config.toml
activation = "swiglu"
moe_layers = [1, 2, 3, 4, 5, 6, 7]
init_std_router = 0.0303
optimizer = "cautious_adamw"
lr = 0.00177
beta1 = 0.9
steps = 3899
Below are experts of layer 4 (counted from 0) of a mixture-of-experts language model. Rows are named router (the router's row for the expert) and show model dimensions 40-79. Each number is 128 + 32 x the weight over its row's rms, rounded and kept within 0 to 255. Numbers have three digits each.
After each expert's rows: "mostly gets" lists some tokens that are sent to it at least half of the time. This comes from a sample of Wikipedia text that the model never trained on.

# expert 2
router:167070106136136124114127158113106161125127149086122156152083155060120162125106148135160152129128102158062163157155190103
mostly gets: " can", " may", "|---|---|---|---", " common", " relations", " Rel"

# expert 67
router:137105129126097172133117133124092129141124137105164126103094139112152144161148136153078067114159092111132161132175176087
mostly gets: " prom", " writ", " Writ", " performan", " com", " directed"

# expert 83
router:125082121081139112102121136112153183159065116168121162118072148111150147157114111107087073111175100174107139141136172132
mostly gets: " inter", " located", " car", " fac", "inc", " cons"

# expert 21
router:155099107176074120112084133079109151087139127108117168038122144101141143163096101120100140147114132155118158127115148062
mostly gets: " earl", " Jim", " beh", " Mich", " J", " No"

# expert 68
router:155112106111120180091195136121189120123099137140116177073141154101185100171142097125088093121074103166140122094142151131
mostly gets: " had", "′", " announced", " took", " established", " said"

# expert 65
router:124158134149118134138128138127155127152088147124184117083154156094096077106149129155148158128136159123075145119157144142
mostly gets: " per", " any", " cont", " without", " no", " every"

# expert 73
router:141088155164097177110147159055153117133133141100096183090097152137110139102144097126138093115145140118052148094115179102
mostly gets: " rel", " fl", " Roman", " Cro", " sk", " Victor"

# expert 10
router:127119100120097150125201122156121147128094145130129099100159126117153101149166085135113131150071117115107162101156148068
mostly gets: "|", "born", " |"

# expert 39
router:173146156132104101128143120081132146151104102122071158108141181140134149180136113096100161121130139094087174138140164112
mostly gets: " incre", "arter", " engine", "back", " track", "cer"

# expert 75
router:134067122140113106156148135086150103082093174114169124090106126141185101162140078136117088181074124118110152147147169122
mostly gets: " You", "ł", "iy", "č", " Ry", "ş"

# expert 44
router:144143159126087145059124120098129144099055138130136151143130094110115102156164118129115126149145126141117139130124189101
mostly gets: " medal", " scored", " match", " win", " won", " played"

# expert 41
router:177139127110047169066123178103109146117104133116154187091103154129153117183112114133121110143127141159053149094146136128
mostly gets: " An", " Ph", " mat", "An", " aut", " ph"

# expert 59
router:203098121072098108111119132062119097145079165108124127127139173108175109151119102092122122140149154167131166088105166077
mostly gets: " Al", " All", " Pro", " Man", " Not", " Turk"

# expert 37
router:172129107129128134094196111084113094152165145134128137081118173120187113160108131098073156124143147129090127113162157133
mostly gets: " they", "ents", " people", "ities", " would", "ians"

# expert 88
router:162110109139073129110126148089185105115116133114106184137120131116164125168111157141063106153077118124065155152153178103
mostly gets: " Jan", " po", " sch", " z", " mag", " Sam"

# expert 62
router:142094086110074195153133191096150112125123128179144138107131128122133148168161167153086087118145120164072117087158134102
mostly gets: " sc", " rec", " inst", " int", " exper", " ob"

# expert 66
router:134063066124120104075128102095113140097115092114091148108159150102169130150156127127101108139147152125121129083126175092
mostly gets: " head", " USA", "ann", " Miss", "″", " Yes"

# expert 19
router:129077090138114128137097141093106139110066085103118151111096127102100125168128106139068103140138114150105112140179130084
mostly gets: "\".", " but", ".\"", " However", " because", " though"

# expert 50
router:130103087101102157142162168113156082127080086121112159124131133106165158162150074144134117167144144106114171095135148062
mostly gets: " ==", " ====", " ===", " “", " \"", "‘"

# expert 93
router:171094116116138105139164152111094126118130152089139152145136188120135098143141126137088126179135117125076145136166070094
mostly gets: " B", " J", " H", " Bl", " D", " T"

# expert 89
router:190126112141099109143087201150106181138173134116133129077128198116185095161118107114157093138120115159089152087180173137
mostly gets: "-", " non", " well", " previously", " now", " stand"

# expert 58
router:145087089124114154090121126083093088090094110117115157107109190182142133112221088148101118118090147138122173104153183097
mostly gets: " used", " new", " former", " became", " own", " first"

# expert 36
router:099067144175109120117133184070124105160104151108123190129121157114093136148129148163111145137157127189112210114156103097
mostly gets: " ==", " season", " ===", " century", " term", " election"

# expert 26
router:151096132150094134174154146107083140094115137119093188099120157116148091111081150134101130113132135142137123093109171108
mostly gets: " Met", " Mag", "hyl", " chart", "yd", " Mic"

# expert 63
router:144154110157144135114138100102132111113083081122134136120130152118129067149102055121136114111081120110102154126164153136
mostly gets: " the", " its", " his", " her", " their", "The"

# expert 27
router:135085148167151065051141148120157150108133107128196138113085179145152129175189138116158127119146134069091129093166150141
mostly gets: " Washington", " Angeles", " Cro", "oston", " Cat", " Chicago"

# expert 95
router:071135132166096112130153076112123141092107114140108144061107126140173113161073088118097119166148154140111140115122145100
mostly gets: " f", "'", " g", "’", " prop", " friend"

# expert 38
router:193106116100102123062072115044152151112134096145135142082138122098108138125128092096159085166093108127093130106092123120
mostly gets: " do", " go", " went", " near", "It", " It"

# expert 46
router:157114111108098154096178122123127147117134101145125147055120136143142179122191111152111056108138100128113154167155183083
mostly gets: ")", "),", "]", " bas", ".)", "\")"

# expert 90
router:156059106161141142094148156095144130146078100128123123076125175103147182163089154091035123172138133116094158104144190048
mostly gets: " two", " most", " three", " only", " many", " some"

# expert 18
router:128123153075097144142120099110147158117111137116117185072159144118179087151129145150119124181112163172133131138136114081
mostly gets: " UTC", "α", "ง", "ο", "ι", "ν"

# expert 40
router:222121092073089109094078129123125134136164123149098159056129151065156111187122090133101104143087160128109152072130152088
mostly gets: " what", " call", "This", " When", " name", "eep"

# expert 74
router:128100158107079110093144136085129119129117126159102190049166134104142063174117120174087133137080105109091118101144148124
mostly gets: " R", " r", " tr", " g", " —;", " gr"

# expert 53
router:113138096113106152107156143141127119131106114153134133121112160145159145142117096175142090141105114108115139150157128079
mostly gets: "\",", " located", ",\"", " married", "—", " founded"

# expert 30
router:127101129068093135133119097079089049095087115091102132086150109114142148144154157168133104113092130108068155077198166105
mostly gets: " sup", " sign", " claim", "ject", " sett", " Pan"

# expert 7
router:126043094117139156092062108077135135131103125074177165115098198098117124145144151124122081145172130146122165115134146102
mostly gets: " laun", " killed", "и", " caus", "บ", "่"

# expert 5
router:135097120170113136102081171116135092099092124106118115114123158115157114117062084135102125143119087122140188050142174140
mostly gets: " in", " at", " re", " In", " Re", "In"

# expert 49
router:128036158157112118108105139122188120137122096118100169146108160104144122118140063145104123140104083148079129079175175105
mostly gets: " more", " young", " much", " prov", " long", " less"

# expert 9
router:159070108115107142140179120090112140115144113173154167154147149187066081169142100116128103092110169139075173108129146113
mostly gets: " Y", " sub", " University", " College", " School", " education"

# expert 17
router:162098156110118149133079115097119108113103104123165165112074144133056123154144151155118127115126153116115160113113185052
mostly gets: " success", " well", " book", " work", " Year", " championship"

# expert 87
router:132080108157069174164114181130131093091133082094121128122167174117065090168096109087130123160159113078114182102150121123
mostly gets: " O", " so", " dep", " comp", " before", " Con"

# expert 33
router:123084111150135107122175193132136128132154131097105116091080161090097109152143132147123162069097157139114161138186164077
mostly gets: " John", " Alex", " George", " Christ", " James", " William"

# expert 24
router:183079111091111162137153129091140158051081102122155124092104130124089138106095135148142109168107164076082134071151158085
mostly gets: " stri", " light", " free", "avy", " leading", " successful"

# expert 47
router:199093083119120147106144163103173122092099087131106127105105145113125157192092046088098103125126144138138156103171133112
mostly gets: " father", " you", " son", " daughter", " mother", " wife"

# expert 86
router:131110107133027150128154106089145136089146143131142131142104104067131167117114139118117127168131138113072169109141148145
mostly gets: " to", " not", " show", " began", " them", " started"

# expert 11
router:130095128085078113130084167143090173146112120065127132095164169161159089118168125117120160160109122135102174122147158127
mostly gets: " when", " by", " Se", " Kore", " Ge", " Lee"

# expert 55
router:149024133119069115133101112123083117131096218110090117069102153096173128143169139118088097139146159152077132125120161078
mostly gets: " Label", " Genus", "ufact", " Music", " released", " Released"

# expert 84
router:143097109158147104091145142085190119113159122107102148140113137114174104121122136096102104109140119106086095134123133098
mostly gets: "ano", "ko", "za", "ora", "ato", "TA"

# expert 52
router:122134093110101183101086120103133119154103110121099158116101147134179130108132119110106135099145135092114170087123165099
mostly gets: " end", "bor", " author", " assist", " accept", " mark"

# expert 71
router:103073117104123131088167146094120122144082102097170162109127150169150126162143145157143116147127157143106156120163135120
mostly gets: " S", "):", ":", " Kh", " ISBN", "',"

# expert 28
router:143072122149112159134122145139159118148093121168148095149159157176130108129136128132095115088121148115102176117178157108
mostly gets: " comm", " ass", " law", " def", " hold", " manag"

# expert 82
router:132151133124067114110136125101162141155118119145105192177132216150118114141114123098112155099154133146140211145117139086
mostly gets: " conc", " trad", " Vol", " organ", "ron", " Cor"

# expert 56
router:149104125150071118098115133109136084102092142118128156108120148105155154135170099103089124150086101156069175115174160091
mostly gets: " in", " throughout", "J", "In", " across", "B"

# expert 6
router:153114136188115132155132159071096144146123155098098126120146156123126105158148118137083082165110124160107142137150098124
mostly gets: " P", " p", " Ob", " &", " Mu", " gave"

# expert 85
router:121051156162141149124188146086155144158123137017156134090151133128164128150091102164157147127144105111118140164128128068
mostly gets: "°", " reve", " stated", "—", "ง", "–"

# expert 77
router:217120110148100144103081115133135093122126148139141133117165127160174097145063118084124145183131159133084146101104137065
mostly gets: " a", " an", " A", " La", " An", " another"

# expert 35
router:125081068149124147158163116131091129171123136136125139139149159109120110101122155143106109155150178124084145081125170127
mostly gets: " United", " League", " World", " US", " Cup", " Air"

# expert 14
router:133046072130135138093163162122117169138130087092162113121134160136160124138138099166170121137136142126049173064126156076
mostly gets: " century", " Iran", "istan", " Spanish", " India", " Russian"

# expert 78
router:141103120154154138087122183120134146112103143146127123132156116118133151148110053138091042187131152113093134150144176076
mostly gets: "ar", " ar", "ir", "ur", " Ar", " Far"

# expert 70
router:135075136134094097122099155105094152110139164125072126095107171099156064171148185119120129106098147183083119156120172107
mostly gets: " Released", " foc", " Notes", " Date", "[", " classification"

# expert 23
router:155107107140135085117125147094106096148167097124099205113120164150175140168149153141091070079110145101059183145162152076
mostly gets: " social", " relig", " singer", " writer", " artist", " actor"

# expert 57
router:183105148152117124153141148079099120158085080136134117139104153068171173129142160104145141156094164106092148154149110147
mostly gets: " Ke", "ene", "re", " announced", " Website", "ru"

# expert 22
router:126103141131099174113088126112095098125157145131176115122174124173108163145108141132146101131114085110117140135165118127
mostly gets: " t", " on", " Ch", " ch", " ex", " inter"

# expert 8
router:155110099150125162127134145116140142121101112155153104120100159092150158122147081106124113183139127122120155099197120055
mostly gets: " requ", " resp", " inv", " expl", " att", " intro"

# expert 31
router:138070159112123133109168127100100055114125104124118163108128182142157061121125102129096142144144173136093160073159100084
mostly gets: "ful", "ected", "ential", "ious", "ible", "itive"

# expert 80
router:162046081139150125095153143133162175116090109157092168111138161174151093124108148138153112142201121108099130162134129126
mostly gets: " se", " con", "x", " ad", " pres", " Dou"

# expert 1
router:111090064121138094107125138111124098085141136171115110131093161062145135203134116104142119201102110137085139118108148068
mostly gets: "it", "ig", "t", " us", "ell", " low"

# expert 91
router:149105090188102117104153089098125112132101088126111109088117194146152113184121048114065169138156143157098122130122145078
mostly gets: " th", " million", "ft", " build", " product", "work"

# expert 69
router:126067097164083107084163183101160136153064140153135143106070126122135167123042119138121116135108141187086187095163219103
mostly gets: "if", " Mid", " just", " Sing", " Pak", " Stud"

# expert 25
router:130140120152078075126079136116111072107165115161123139099136200125179086152149127112071140134142131115019196138173118078
mostly gets: " Genus", " ft", " mm", " lb", "olic", " of"

# expert 72
router:144096096150091158102105151097128140150132167127096158141104138174123135136090075083096139133143099129094155119164175114
mostly gets: " de", " d", " oper", " Le", " ext", " del"

# expert 64
router:168144070173039100097095121083109145116139120149104166090119177146180156194169099114140141180123145129086166100177163133
mostly gets: " El", " vs", " Ol", " Fred", " Est", "   "

# expert 29
router:143133140109134123139153139095146122123141093123121167137129121148145114137105115121089118123138095148105086160115146062
mostly gets: " age", " votes", "\"", " species", " Coordinates", " songs"

# expert 15
router:184099125153163088091133168084107130115127156102149147036119102134147116138152095118144139112109148119007130064149204066
mostly gets: " New", " South", " Germany", "astern", " Hol", " British"